Experts of a small language model: 32 SwiGLU neurons an expert.
Below are experts of layer 6 (counted from 0) of a mixture-of-experts language model. Rows are named router (the router's row for the expert), gate (a neuron's input weights, with its number), up (a neuron's input weights, with its number) and show model dimensions 0-255. Each number is 128 + 24 x the weight over its row's rms, rounded and kept within 0 to 255. Numbers have three digits each.
After each expert's rows: "gets" lists some tokens that make up at least twice as much of what it gets as of all text. This comes from a sample of Wikipedia text that the model never trained on. Tokens count by the router's weight.

# expert 10
router:135131151148140115147157103114097156124108133151150118118127144123127093130139124188124144130163094137141133142166130182111149153090084135121124089112146127114109145114095090148117125158107115127112137125146112098126121125131141088135109109137158153105106057113119136150106133126123097112158118124073101119135141137153115117155131113168112117118155142143132140111092113165116097147146141136128152105147117170133131142153149107111158103118117124145147117123129131122102118130118119175211142136089131118101150110158131157121107122070146107165157154130058115131150119160125144156126135114109126108130101118114130088119124092087141149113096195163141107132155135123099117150152092099131158149111130146155131103133138082164081125069135144121134172127090163178155153097106189
gate0:112157126106128149111117130157115083106090129105123076132071156152125141126130162088153084105114088116129129174140108123110134114149158109115132179131114137120105143161116104163120132109132158097136131084153105152167124096135152135152109127152093122168128118082171125129146126105095127135152109098106119140138108107122111110120113114135110100167109121115124107135130077159121108121162178122129095128145175121149149121141180106150142111118175122135113170115098136126132157131127122142161137136111116113117117116137057132084084184147095138085118161113102130138123128132112198126118179135141113127135121119088115111139142145135132101144123191115102160105096146127119168099069151127144143117094111117132130106113090129136101100142105151151169174134113141127128166130097115
up0:101132121142137124101097127098119097137122110147137122156103165097145112143147193095142097133099098144143117166106117166116111117130131155102110118145118128099121132169124124136131124137156115126081111092141092105131087123165133137169112092130131109125107110158149141161196104172072150115137135136111195108119115125154135123104111145077115117133127143073146123172154073149089156112151134133159123146160136110180110129136107149104114169129136090160118168170126127119118162103133163164147146127127140104135107082163119116143134140128135112128129097122137126141125149146099155138109119134140075149120114093144091123146141153141152146100133199121137108129164142109106131101090118143125134163084131138132125132149100153166156105122124165148153130134104130113135072106138182
gate1:109122139131132132131123133103124102161174140164164099143133133092117107154140130132117133131101081125139135130154121131113110151120147147139142161129086149107135110112142158114149113151131082169106140148129137142108127113138161130100150135104121103094100115122119156124091137145177124105127113073140149114135133103099163130148116165072100122148096140147151101099165112127116145117090141138107133183117109154110146101109104159152078141102157100207136144142119166120145159113156119127113133131134126162114134096157116126087156133094141168122107194108120130134131164136114110176131119102134073100083151139146125143140100137152165138140094115119145140135156124110180140103142139129158153154077180146160174086154112104149110139125143109152129143102159107112086114149088092
up1:147145070151122109124113086103110122119114101130148142179116123171105133120122120106117129124090132157149107161098156175136133153116102142114160146142160171131138127157158141067132117142130118109112153126107133111119146132157131099110138093154156160136146098108122129114104100104178119124105162112105133122148145102102096119134147092150112124143121196081112111124132123127128130180099109140122141166131070132117101122112057125156117081119112124134118116151109102177103105159136122165164109149108094152131141135128099145096130120107115136170123103135114101140149163135104112128139065104117159146103170074118140109159146117145074148168164126132111111145143123107129133121144127161092186105143129144141145096129159085161118131156158139169097144128119109130142148154147131
gets: "|", "- ", "\n\n", "==", "• ", "==="

# expert 67
router:125131142167176135143116154132094125130099112121138111084101140118115103118156107147112127134135103126121148184103128151133125134109139134152122129097100141156079162149116149114139117111131131137126124156148134123152097135123132110143137096166149135119143076105087085207089129075116076109134091143128146111132107155139107116141132143137130097145145110115163135117098123136073160105159133134131141124150192144102125160128130102114163118140139150151142141129115138095122124127149118118146193145083196104130101157145111107077096119136136091134129152118110130080134112102177160095184121115111130093086112165132118145117135131117126144110118157137160127132119162159127152118123126179131137107169147138164147104102173079141119113081159092144136134118119147141124174112110136
gate0:133106102081095084094139113125155104148091094150156141163141125107162131194109127132133136137164125135106137133106122159128164195147104141112174107129084135108102121142102136187138146121118103121139143161118108108151097124130163197115161115166115136116160086111126115120143133125109141118118136140090117107184147139073140106166129158138096126136106127126158089180151119114146140117135121132168117112171163146124113166149162126120141126141153133117130120166120146092123111123145110092110109165124094120139108104147122111138138154094123116109157080107147118102146067175111148137136116129106175093096117132142103168077137119096112122124099124102084133151142158151111127141104139127127105145159116111134148089136110129104117129126135131146121105106137141168081134128101171
up0:133125158143123178129159106116046144174108111123138078112087123125129102080163136131145137133086121169159147141139070094155129097151101149179135156112172124152122160106158137076146136105145112147123115116137139113147116120126060090109113159166175128129099099132144170149096174115145108126125146126112106084102176101131102160129103100127150179139110176122146130137135102173125141132155137159139162106118129170113176156098107117082135132158115122174134157096140141112136126140111115171133114105119123134119136124137117115106096133108129125128157149096104119124139137124120119125136136120127131140125150126150103083157108123138100139114114099118153124132130111112144134108161084148158133073108156163137128134148102133142155135140145173124137123174106131134089126098152129
gate1:129157126113135070118086101130135153073123126129157108146123081112114106134098116139104137129112102128127110147098142140150110133099133198126082128134132139109152165077123102087112109160111148142088138170078131121153089153115108104105091150138128123089157113123099121140177134131084088156138113138127136135141141112091118107157123169154140101086102119117102124135141122122140113161182113170155133125145078103133179099151136119132133093156112143108153073136156182131134124137114104101139138139141131093132126171134104135133152159118152121118149135120155136183113088113140137139139106141105150127132126160122112089120097146090110126148093126175174101136149106121125085093142147143154106170130103146138122143102139115100164119160108152147150136116164124148108124163098105
up1:080141103162079155157114135100139110142119149111126129137167152128147114134181107112123110125137135109128090142144131120121125115125163168127142142130107133073143129118119093169107113155156089114058121122165140121145147121143097103152161100109140134133123118139132134130138091151106187111131102111149087133115121173140134169103112132106124147132070108112177085152136117115106135138105139101134097105158135104178101157116125133101128150109102115100102182153133107149108136119162083134151092154114142126101128115141120138123092122147111128118097129121150140058139129098126164158195151161075110145086105083128140132173104140132141136122150092138155132146144134099158106136142130133147173116104109100109134156111129097142109155104139127159118121105113161108106135139191117
gets: "\n", "| ", "; ", "- ", "(", ") "

# expert 61
router:115085130156091124168138113152137176087099138127113109125158087167147136140149144163143120097116120149135143147112116148148174156112105128126107120101075127130106130093114117082094109139128134120133123138175125110125121123087149127150094082145113176084134098149132081125113156119133132135103105096114171139139167132163114156127120146128179085076154092162138145107091174132097097109163167152120123098159135138111130147136172110138143138150153146125165110162096148105127118129133076163135151144107154107103131114130126104111110100111146143130105157112117151098163098162139124132130156120116121120119114136119136114103098111069129143090120147143135110173143088139099166119167125114135162166164141163177126104109114115132132099114090127104125168100131125156122172117108143
gate0:103128115145140158120148134184143141137161204104153139118125075129115120165132123145152146107076107162149072123113141122152131136120169149113130133140112108100133114130112144148131108113160154125129126119119121102105107101118128092102152092142112126103140122101135109169103159150142086147088130095115109119148134144141137094109114177117143155141148128126098110156145129114142108162151146105133119128125124128116129097110129032135111129149125105107103137130126130139146173096106088154084105146130145112148104166123162135162135131134112166084160158115176154138072123107108142104123186108140110133126149163080160158141118146152164115133164141120135132141127107159105118130113124123120154114125073112145180139087132123148158141080135121116111137070090124108116132078134127
up0:160145088157134126128131132158120128143110105117123085099172139105104127110138124119147104112131096058114126138150063163141128124152117119171139131131115106167109148083143088133130111107143123150114136129126089117161106072129150169125092146138118118184121119119131131158133112134101140100110127160154135091162137097137154147116117123138160103094138173143154118176128058083143082117124099110090090119158134166156148133119139158117147110100140123133108094146125148141124109137120148129161114163173126126151179095118117129113145113124134163139142098108150120107132130127116158150118156088139168128138122114157157127111133146148103132115157122150132129132162109072162133101103144114149145136107180149107125110130118094127100122173126105119097090133159082082199122122120145
gate1:125154128140137119095103119102132144127147182159100124112108149127167111124158123118163148125091161166157117093147154122122117138117130094133129104169103123140146139168089155086143138115167141088143156097106153097094105113116141174138126132161140153069131156090122214141142087132141164097107127095152158131127111162095156111150115121114106114166119116105132134131145120127151159112175126168144113116138163108150154108129161115070150123098155091133103111123127139123101169118150119108139137120094092112085134146137135108123109137113132127158133169093141126120099110139159111100094081101122153125117129138114139133112091128132141077087107140131110157156104170154126113124135181110119105093085142106117142132104111104159142152116138121137105134160164100133109129157106178
up1:120123136146117112108075131149097104108163140157109146151141180108179136126122110104157134152123127144162104129135157103136109116106125128102117123148129085107102123182107152110136131071161128100177103107164154123097170121156163149166117119159136128109126151109091155154168119166159104148131139042111108151142122131117134107129110130143150111144168121158088128098145126098145150131187162145131133157142112101127131155129124123140140142121155137111125141123116095118112176134136115129115105130125081095107128116120138093152124132118145170133144158140168079179107123106110164101083159152143115113123133115109093136141123123159146097132118104144134152148132144185136124180134164081129140104107116086080143136109116127144109119129151129104128180136131137143135101188136102
gets: "the ", "The ", "s ", "his ", "a ", "their "

# expert 21
router:105109150164118124172120117131109160073090133142130095126142095174140104126122130189146116104122115149146149129123139134156139144129092137122122101095093149108095154081124123084096119144125131134128118122161125112111117156084160116135110097145123174110118103139132091130102163138125119100120115088132161147166183124167110147149125128121171099087156101147179134091106162144107110108137161145129127137159148141099127132116168114114167126137165144135151104160119141109124096124160098125134142153101185110088152106111128088138076105132136117132122154124117124082154097147173125130139140148124125109111120163117105121122109142088137133097083160151142122150160085160093168106168124125130170148141114170157134121081123104155133129139069132110146149088124137167139134108132129
gate0:108111076099136143141096098130147118108151109117151121121107079075156155126141112120171127115117123169160130128111106141152101100126106163094129107129135134108155073123163133104133109123137170141136108165112115110155133106111167141111128081150106121148124137146118113146088126150178136117151130136133121121122093130154097145062098122135145144149173111117130113145133059122156151129128139124180124130146131162105101151109144116119141107080102159141125137091139137130143103105091076136134079157177149073114126108106118127156171105132119133123128102149146155124157139161102120120120109127134119091149133126087150098160128137126128098126119132107131145137146148153091119185104109092180107131155186160140108083166119103105142120115146159143131104163107128099156116135159166
up0:106108130148090158169126130100097136114128159099086140112160129118129184094138113111153103169117130121129148086120132157155098140145120126092127131177079109152180141126118121105103117149134120139108123103124149114140125141154141118143130117156111105164136149103102136148135172153133114091130118087132130074125108108166165195080123109118152133098120105141156128169177105127130049112140168108155142100122125135117102139118153159090109124133107135146111154111099129134114091120095121148130101138131159105134166102110143140161106116158147120121123117144140166155129143127111134160088144149094175139132167094122125091073154083144142098124145126114134130145195146149131141145117089148109145138105160150153147153112114148081107155122127123108114116079112109111120163098137123
gate1:106105154151139104169154137144129124122156173094110097174115116152093149102146112138122159144156141116141096100128127149058128139152129150136100079112085098137118091116092139134107131134104136139109087088159087124152142145132125158150173099124099076133113119124140143124156134136141140108108107106108153135118084140130117149122104132148086105134135092152133119145146147130173102137170165099137132128104127129124153172118166140128102126141187141102148110143147138127113124111126136143108148144145116119157141192161131083111137111112145104201132071150118156096112118150128073105097111117129114154099127131146162119141098133145088149127115129118110158183152145176140155119135157107105103063110144146110137137140119121155133111142098168108166156153138112150105135121112146
up1:118153069106118130115117128114071120109134114161096137112156109113137125113168143103110106096105097135163108195138130111144125155125117130128117169120188106146133141125148138117150122133105101138137160150134112108138145115161137156142146113127122175142152119143095133148097158124126102140153096103127123113138115146163119117126130156120140178091138133112144108095124082146157100126121116101160138107134097109134067103118091140106146094166095157103105148092116116138135176112120115142168123098096119111129152141117115146188130202159118095113131158101098114149111146130128187166131131179120167101156086122115137138148113123151143093096152108112120146151131133120176128130118106146123127169087115154160130131123121150096107113120142108156093128077117130134111150136176074
gets: "the ", "The ", "a ", "s ", "his ", "American "

# expert 29
router:122095155108125090126153116130130127124128155157156152134109117164159128160123109125137109116170124159149127117147140149098160127106124126101141120098105149071117186117133123141098126142096099152119096154149129117092110151109167075137110093158121154115118117143089139148120149148141117136154130109097129108174168151113106143141092122138127123127163143177147128149102147165121131132159166155158141101132160163094184143165153103100129091116128136124142128153110151131123133115134103155150142158085159121087144131133123107094099108100144112164083184120119115141138129122119155085112150093117107079129114135120120087110139107124149156101073096119114124152151139136102109136126129161130172170146147106154118100130188091168107107112115113096135126074121147140069150108114151
gate0:147123145145132094125141101124131100114119145127138114143125133093129156149114164099098087128137150120125153127106096147091117116116136093113075125095132102112145138154120125145108153133111111081087128126159111176135104135140132082132143166119104146133140152159153106102144154110113108128084140140129133121169186091110110141130094084150129128110166133174156141122161114133173117159133133123141109133103136077123120158155123140114152129103152118140128131091106126131090106157119158127139072166132125149081124112122096156090119128148141144158114125119181130155100169138154158111145141133079175114152211144111127146111121092127135140123136091126130185106123085107126080156091117173162147147120092151117131136162171142133094143133139140109135162094124152177108127135100125
up0:114131104121181138123131183122116157093153095141076172125147125152125101144106102109135140136107113083172128124155148089119119128118121158125137135176131128131127125137122101159120085108132125139163176145152155124113164130119114153135134126125091160119172112110102148158113106109128090106161112120172094162099091175151120128138131140119083123110099083099115107153119161123106161095138125145111133156117117114118112095114163146117146120117106110127104146110162174128151153106166136115147128119115106130207157120152121147159110160103119122108131135105087098121100165102084097138132094130142134114145090104104107112109165140129148074116121162100142130130089088148119176148137149115142119080111181145141167137081094141146119097103123141134137105120112111117159148157127120
gate1:084146144119127105173113110094133133121163082142122125103126071119162143135126096118118127112146132130153137124116163094138082127131114136129116138123118126090181071157105146090160130127136167123149135128099122133130130164127162127131111125147161126125167133091091127108130103156129138139156118148076148108121177131113125126130150114112095131108148110156129148127094162135140121134138123143118134129116182143123120087093135191150133142148124095109063119166156125137129119109139131109120139097134084125106099139168129137133134149111105092115116110096124151118138176149136136095136126110143173119116081150139146115091111138125159100175106120160134114104098147135139102167114191147145109118151079073169105153094169125122112110126114152122106150142069132166072110110102155
up1:131134144112126127086133129137098170136120145131118088150138172141135121089130095097103129097069144148114142147133138159118126128131139124155144151137130116119079161120178111098123130104131111146083156149132110130154109155128106113073156153171102126102112145162147133124110156101119125125142152110098103145159109096100144150127140146115160136128093128071110114085134117113089105163116111136108120115118090135147135174110087102176089093133126164161183103141118099100139131146096149096137153154115156146143126172160164161100119103125102115109129109130109162112121105113107180147136167146108160151123144147117086157141172072141094159096129126112146119152148121159075142085167108114124143114145134122102122078127110112118154142152117108140146105137129157116139103142161089
gets: "to ", "by ", "be ", "not ", "with ", "also "

# expert 25
router:105129135141162121144130117147099112118110110114103123106136098136159093113146117128146124138148108148144150152144149129124111120099129161131116127116097147163069156107113146094119091133136139156089100153148125123145101120131124075142104119171125104133133092126082094160083168098153120130133097101144132101132082164152109128168126169132112111144144106141196157126108163152110151105159157137122169140137160170130132104125130104127178149123135149154150175163110155095092119112120130103139170173090144094125128150141123121086111105159175073148099101101117135112144112117179136100173142107128115077067099144110114155143145125118131156092096136166157096134130121116130131138115105113140148127132153159168162098130137081141106099110138123145143154140131126161121157133106125
gate0:127066115084084095098154098103109102089057101145136102135120159105122128118137137108111148127137121089119105117113118133154173136136141148170118137132115123094104143105127133097108126134087140145110135136126089127167105116124104136163122145170130130157106106118141113134117143128120142093104105111091113128125120113150133124101147147106143170088135109167122091112170125093113105132148093145111100151144114136127118130151124138136119116123142128139180156120167119126106093138173104128168128107149096132117120136130180104125157083139123144176172134129110170117142087154131141151135104122141152128122098131165117137113141131161094143114100163140147110121130153127087163154117146109140101136101145097143137167127161080156098137114135172145202199133118175148086103127089113
up0:167138140138113118125133111152137171130123137110083128143128103118139079116177117099138133096151119152157168099127135121140158134115125103130124115087147130131108093135111127121199143125112147091110158115151122157148183166156105126109126105062120100122109188154124124162140147117120161117105111102150077114128112130163100161160122162104172107133164101129071116094111164073091116121092124137176131114148168098130151136151127112137166105081157124137163123137141145132122141169147143132113123175149161123121090185106139131100141139107140147148095098141109100126149147126143135130150123115160168092167127136108150102129120107116112137122141130130156128137136142084105127115132114095133106082117088115077088123129127094128139142139133087145108134127091107148142143152160113
gate1:155112048087132135140097126127112159114101125079117146158153099105146117146158100136145148127105154167133094135156123122138099134114142143137132121130135169093142163099109151116092174145087121166132181134104119159141081092121109113126094110129117124149150117146092142117109120134112089123124151115108139172134139155116132059102165122104140103131129128132144094139180124157116119146141122137172098154117132139094139122111147091126176154150131149134129130149147115164144102103102112182107134090134094133130125114110147105116112125112132112162150143088143129107161138175156125099085102076130143158129093099147135112105117101138096106100090158114129091125108140130102144165167147106146138124120172163146139123092156124100157126111154131101114084088100133160115143111094140
up1:175143105115142123135121144159127117170104152077140115116104150141085133071145144095114122147097092136137089136130145159111152156135156077115160145123144105117107168133131108136118128112126086188139162108156157146104093113160097123167153147117142102117143145141095102138129128165177071108103115179119156130125090139131110103130144155140130131142168136153111149149132124173114136138145141120122164144155161150116120114119097103116147090109133125102090083124070131132109078126123076145112159127107148105132143097133116130144128080142105090124151118131122119137082144114136134165102121122120144160107133133131106123166163089138154145157097086143137122086110085139110120171164120158119151131163150127100171115087129125162105100084121111093129139147115131146160145144128112
gets: " ", "\n", ") ", "March ", "ar ", "February "

# expert 28
router:103130162138112139167177135130097152099070154116157132113146141130126077133127091164138135095162098144136179144159158180140162159096104154131157100108102137107105172136074102104142116122089142118127101139146125083143121148132128129141126096164112140112123090148097102150057120114175083088143131118122135126139126139128132141160127129184124119107172100120126157093125104116109114135132147127147143149153142137136152180137123119095146112115106172120144095127123132121093102142121159115164134174149151109091134121116105148111129101094114126155114120142094141103140133169167143134142148113107116119094081153140126126130098128104147149111131139115145141121151139130119122149169128094128168132149130164142123099121144116145093109061138104089139153123137175137123159106079165
gate0:098152091093132091138153103120120089083116145160137124088098126114092130147110084129164138119147085134142143116139187170149116127121124119100169135097130112073144153110120095088132141095131149100115104111143154149147131111099165123119114102201157154149101160165118160150120129128155145134148133051103110155089144105098105136108129114107157155128117158114152143138115141117132145130149127121147126175074146179139095106143116121104138086113128153126107131126089109168112097113168115088146164144131099129111112137168121113133147111117163148109142115107132144111141172133167169142117183137117138105102156111126138100123081113138106118151132112139118126126071143106114138109142120122126097148171140065160126141124157124130138155096141129144084117133152148139117123115130134
up0:133114117139149142166138107128108128104127168142110122169160109149152152140122148093110135101121084133134130118169139091171127070144108115144108121158140086099137134131136129116129101114150174125084126107157099122152158115125141087182124141121122147093139136075145107146181134158186119128141137118154093120142189149155175134118129125128147152167125097132189112107153098116141156130119177094099206100108129104138151145146136124172120154127106107135102125151108145094114082096119132133136105125136138171090149136127105120088122120144105143116166117108104105093149117092082106119103104085127115149178117148104129116127129134127140177113146101163097117117134148137145093144119119130103125165100115116124117117123100097094115130132125141108193162108136129122129138125137129
gate1:122137121075090136137140132146099198106109128158179151139137081129058156137158126143128145087137119172105127165116108169123110140137125161140131128113108119153154130104144171125151085142105128086104138114096147109130126159101155119120088089067102114154129128128140082099131122106136125137152156130161136099126103102146153112092148110126169148133126107178069118105116153131150112142138130117102123156175137138110114124121115156128127085110134147137059071147119173155130131171119140147107110115152101130133150128071120129142111113142149140148103126171085144111142113151150147108138121136127118095139110117108100154106131087115164124127120100119152134124118094121079146167120177092136122139143132082160147114115115106112100128131156121137122153109153138138158118148094136
up1:131146118120097130192107172131088140127123107114149180094125111112094152107149153163098181120140129159146137156121151119119118147139138192136107130110071103163153159123102130125143143139135134096134152163113120092114148164133134161153092093099104081107122145150139136131131075086084109121146102125128169104155136155143154143140138141124149119073125132142082119105145147116092134140120150092111144129142124130106137137128135143158156067118143141135135115088140140165128098134136135113133091109150168124141146148091150103142121126117124143135139144144139123106122167141136158122128132095148117118074087133084066147142121130137126146134131070097167109077082140126101124133135173135137096145158083123196136128130109164124139123098141127130126107092124146108165132147122127
gets: "- ", ": ", "|", "°", "by", "• "

# expert 78
router:121093135145109119128117135160104157119126143171093121119143100169185135160159115141129107135154124149131120126160129112134131152110112119092128114111091167112110150120128143116112142145111065171112129146152132126088099137092122103150098101136095134125151122164115122166131158141118128118163123094070137155179147142126099126121067123145136119129140110140166133127111120184107153096180173137164141122128156151086158125176142109089140072123128140136161141131101116110117131078145086169155155140085156084136144129152094089100096112128165102128120146087117099124138119171135115102121153103116118118126107132089131067125126119137142142127097141171153102127150121177106151133159126124156147153151135140121142095106167115154122102117117088145148122118084133139098115119125143
gate0:138087142127140143107098132118119105151145119123106119162147099126102143131134090108132166114102111161197098114160112131117129166127109121170133104132112134175104110152130137130116149126143118127132131104165147136128124130110123104135099116157180118173137075130119164115120132128133140100107167174096106167126125101116113123139139150151145152166124113132136127145170118139133148127127155130103134122113084061133121087127090113136103122141120121128155146114138122129099049118080103139158125109097095138164145137144145162150131144140164133102151088100162155145167147170101124134128177104121128116160126131108117160115122125121155092172110172125107102109118093156133120111124094154119137121136085078146114124107109174114153147146154097171114119150148056118120081142177132
up0:129090125101118149112113114147148132128138103134127154130137136139101149127103130157167163145083151128109134109158104105113181124139085153116109141144099154145156105135132106124126080119076103103123172169123143139104125127097151165104106123126134141133119124121090139126141141095156109100126094136128150131139158139123122164093151169221155143134154120138119093103128201107100135096091140115118143149111137134118114082132108135132103109156180121135183135085139115137122140135114156130117122138133124158151133102109102151101126139097168136105131107090153108181127126149145110168085121110150115141113114152140120139084180124120117110164093143111160131175126121101095154139137145122152139100137149079131096126112099146134154115160118123139088088124168154175084102123136102
gate1:129116109138146095099132133131137129103107102115093113151117143119103131122158098115094119164117134093153137113135114178132081091135146130141113090163114113125124129126135138133153156088130174137126146119129147136101138146163167124121150099106179102126079147083127149112154156110130168120122141119142093093113169148158135126139107120121181087089123122150131104156123081156130133197146130184116077142142112144190141118119113116122118078117133105081128206129146120144176131153117125122160142129121162142109108125154116136139110113096112111159143134125137137093095141158067141132137159115140133113123105136129109130144117106120109140092123106142160113141144095193134145147133122154120138156101112107129138114119146159102138124086158121119103106148140094076138127126055108
up1:118159165122147134132160144171171131111143130152137096111098138128090124130144165135175159155105157133142094080079130153126118128165113141071120161175165127129091111078134134140138155150106111136129149131149141102079113127120101132142142105150110155180136105112138128135153089145179117097094167142140183146139144140176130124113147135150060147124098138109067164115093148096136128131112132126111182142132086128148139147135106124098127141152146149138130148120114132147120131163113131061093147158118174144140167099122118119133169155160104117129148115115101106115137144119109113079106144069107144083138115149112131129131123139134120092150140110114129145159131101153131144127138110089104117128134135141139142160130106132168093083157105087111124133105155121128120110141128108
gets: "and ", ", ", "to ", "of ", "in ", "by "

# expert 44
router:107139134138134100147136094140092124108111137125144099098122116144133123151162127157187114088172126152134163168156137142138152166130103144129130091106121151116131180101087125125095115130111111110102125145187130141145131148143095110170082078169114186106123059135118089140079118118142101097178120104098126151124143157134139093161140142194144132116125103134150160129109131132128102117121144141139138108120139141128141127149105107128147109132123109137113118128115121110128106103153129164150140120099160165079155086164133112137111113112150117147132142124113107113151103150145134129142148098140128126097069170096129125122131133079123147096136188164129090119098092148103154141136103128135175149142103122129155127115151090132129108088129100129145136145109176157118168098144170
gate0:128162160121111072127134156155150086126174156129102121111101132161132162096141134145123074104159175131125100108147163085125181160129126125157123113099114125141130164147145124101069143115118150136137117170141122113134147118150112094135164133156073157102115116105152108136127099112109078133133126111109163128159145157125146097127112156102117115129121119139132101126119139139155110078097135144134122140153133164172146154132102125166157098095127153154086137138125142121115128103113095147118147115146159106164130134170140127148138111140109082150178123125070122093150127138131125088077149080141113134133077183094079164127124095175108121128117173110125092155165160150114113146140134094141131173130136152103130132142161155133133111111120124133146133165134134151112122145124142
up0:129133137120135098156155152173109143138161102104116136102112108158075167109139139143096120111184151143104114107140099096119183170150124082151084114107133143117145157131163150119115133108137108119148117141125125101126133135146094147128157131155081170096151139119174086105155109067130110115138135118122155116146164179121118122122134130116101117099158101148113124108117128119139133121117115108134094147137146122115147153162114106134158103111161130150127095122128107100165149137124177127097137123142133126118135119136112122168128150163133076162173087146098157090147138110116086130096129106157095177139081172091111152101073112161113129123118105085128115131141125192143148102161151094128139110139075114117130134161110152157161111160118102093143106137121142163122115153131127
gate1:112104121099141191148160111144159142124122129133145148113107111184125076147146107130111107167145132158120137133118188122129145130078144112112120157151165124137112107120090108123118132148140143119162123093143136117111130146155130100118148148078135151127138134111115086112169146131112096122127172123155172123093147141119121180097153101133129115118102107140123211106091149144130151125118157091089127144121101139143146131118155126115143130108114150137104194136163147134107182112129128077132168093177151078154098129111112130118128127124143133126093189152177117104097156109105138140100132133130119137126116115125114141102077121115104156129151129082134110096130140124110143100075134148118090112086122123099143133146170122117104070126118106137127177146111145128115118129135099
up1:127073128130118121135158129141109151176159145117126077134116116139084153144126143105115124098142150107160143110134144098127139104110096117160152121123160108089126119147113126132131136147083161130099139123127130142129147091133101103145158135094080108127152088139085163131116171125140115184090125125124117127133152112157132169109174138137181146173157099148124129134166103127143143174140109107104119130149147077113142158147096103188107107178105150121087123127103148122138124132135152130108111133103157143099110154115129155165128143168145138143139103139179100117131115109110101095105141212141136116130161129110137094154158087071142115145162087110103157142109088125114103157165100127150103102117119119143097106111113100157131120130100142144132127143094087127119161134130149
gets: "\n\n", "\n", ": ", "- ", ". ", "|"

# expert 19
router:104111119150113120129144118175101169116125132168129105121157095122141124179136126128134098140174107144138121120166139133114163129134120122089138123107091152118110158092091114133095122125084092175115097168118105136130119143124131100146135105156118127117131136154098114161135141150142083143132126087127150131162149140143118135113086115133156092126143131156150152102108120161119102128171189141164138136113180186084154154156138089096177092165155137120176145123124150143110106126143116146184137128100130120143179123113148063116144114128154092151108155111097109138125116147126126140126142107116103084114094152094126089125110148135160140105114119132124137143131145173109162139129099112125145156128157151147143105121145105161113084088134117108150119081094122163075123084107128
gate0:101154096128130162121118111113162140146091137092099119166109146136146116103160114128128124093149108165141119117114097152139129183110135120107142162111161142103140168146115118153172084120093124123071153123100162103144135089081125163143165143138110105157117124171113104143107124133162106091115106161151099111119144142119136153105121113154130073147121140131148143115168140117143170134122135129114158122122146099143106115137154100072094118156116103143165115118118123117173138093130113121096089131180120127129092170146106162162086126123138101114154177122126140123115141157151114180154148161123116145137131112163160117111114114123166113147121134115171103108121097111113109121160114113146136126119083123131143124179177096081139122083122113154144120103132184126094090085127123
up0:146139137134141175118104147137112117134104126084123136160142112137156122108117086136083166100128116141108167115115142095124150125146082090123145172106135133088111201163087109108154119134142117102118161172142173142123124131182131156165141119131139121142114124147130133124108103115131109112128171123128123140119142106084191106107160122124112113113090126122131131141099130160107118127080165141120097104125121142173168133115115133104130142104110134134110156104105105159130123110116150134159106081082147078116145112076139120130150129108106106128099120103128116130188138158136171143135128119105157151114099115171115155169133140149146137166067111117103114117176150109132125123139116116070097124125081156163158165147123100122098155086136102100160094109122120121109116125119159
gate1:149112135100159122124139150171162152133127130112173127161147156120144137122090155099133155165144151144099111119130160100117119136096124136119126089150120107118153127158091144115140085102179142080118108117089131117125100117110091093124164096147160105098148100074144132115124170207128136117146130152142067073134147140154111169153143159125120122153086143110126120159122122123158103140091121154100136127143121100107117085134129120148119137091131151133181133132186145135108175127103133115143085108146124110125116123125142119101146130103085099091058127119151153158104142118091148134146143143147110164125126126103125155091124124058105146139117127144160123065131145126130161145130126122099155114108116116105139099116139172168120125112115142114171138140111132120126134140151114
up1:120107153106110118120112151127130088132151140122095147125116155141166173111111083108148135140133127144164082115099096099154099122132122149134088142138134110123142070149156134104104097107135146176150107142138116115112113156146128108113113126124145140154163156151159154141128123140119117146138154094084140113154147066131111126079149170120174132086131110154091126144147104087174153142112129130102154163105106128097170135122124172151102125155086088196113132118127141143125139139140091140115119103126150150079102096087142143087070144115144141102147090117205107138133138142108142128120143157125113092136124107144116100105110118098140114162144157123137097179170126119140122146114124123160134139166129186092136112116144137142150123134148162126139127148115086108094151132132124
gets: "was ", "is ", "of ", "for ", "with ", "in "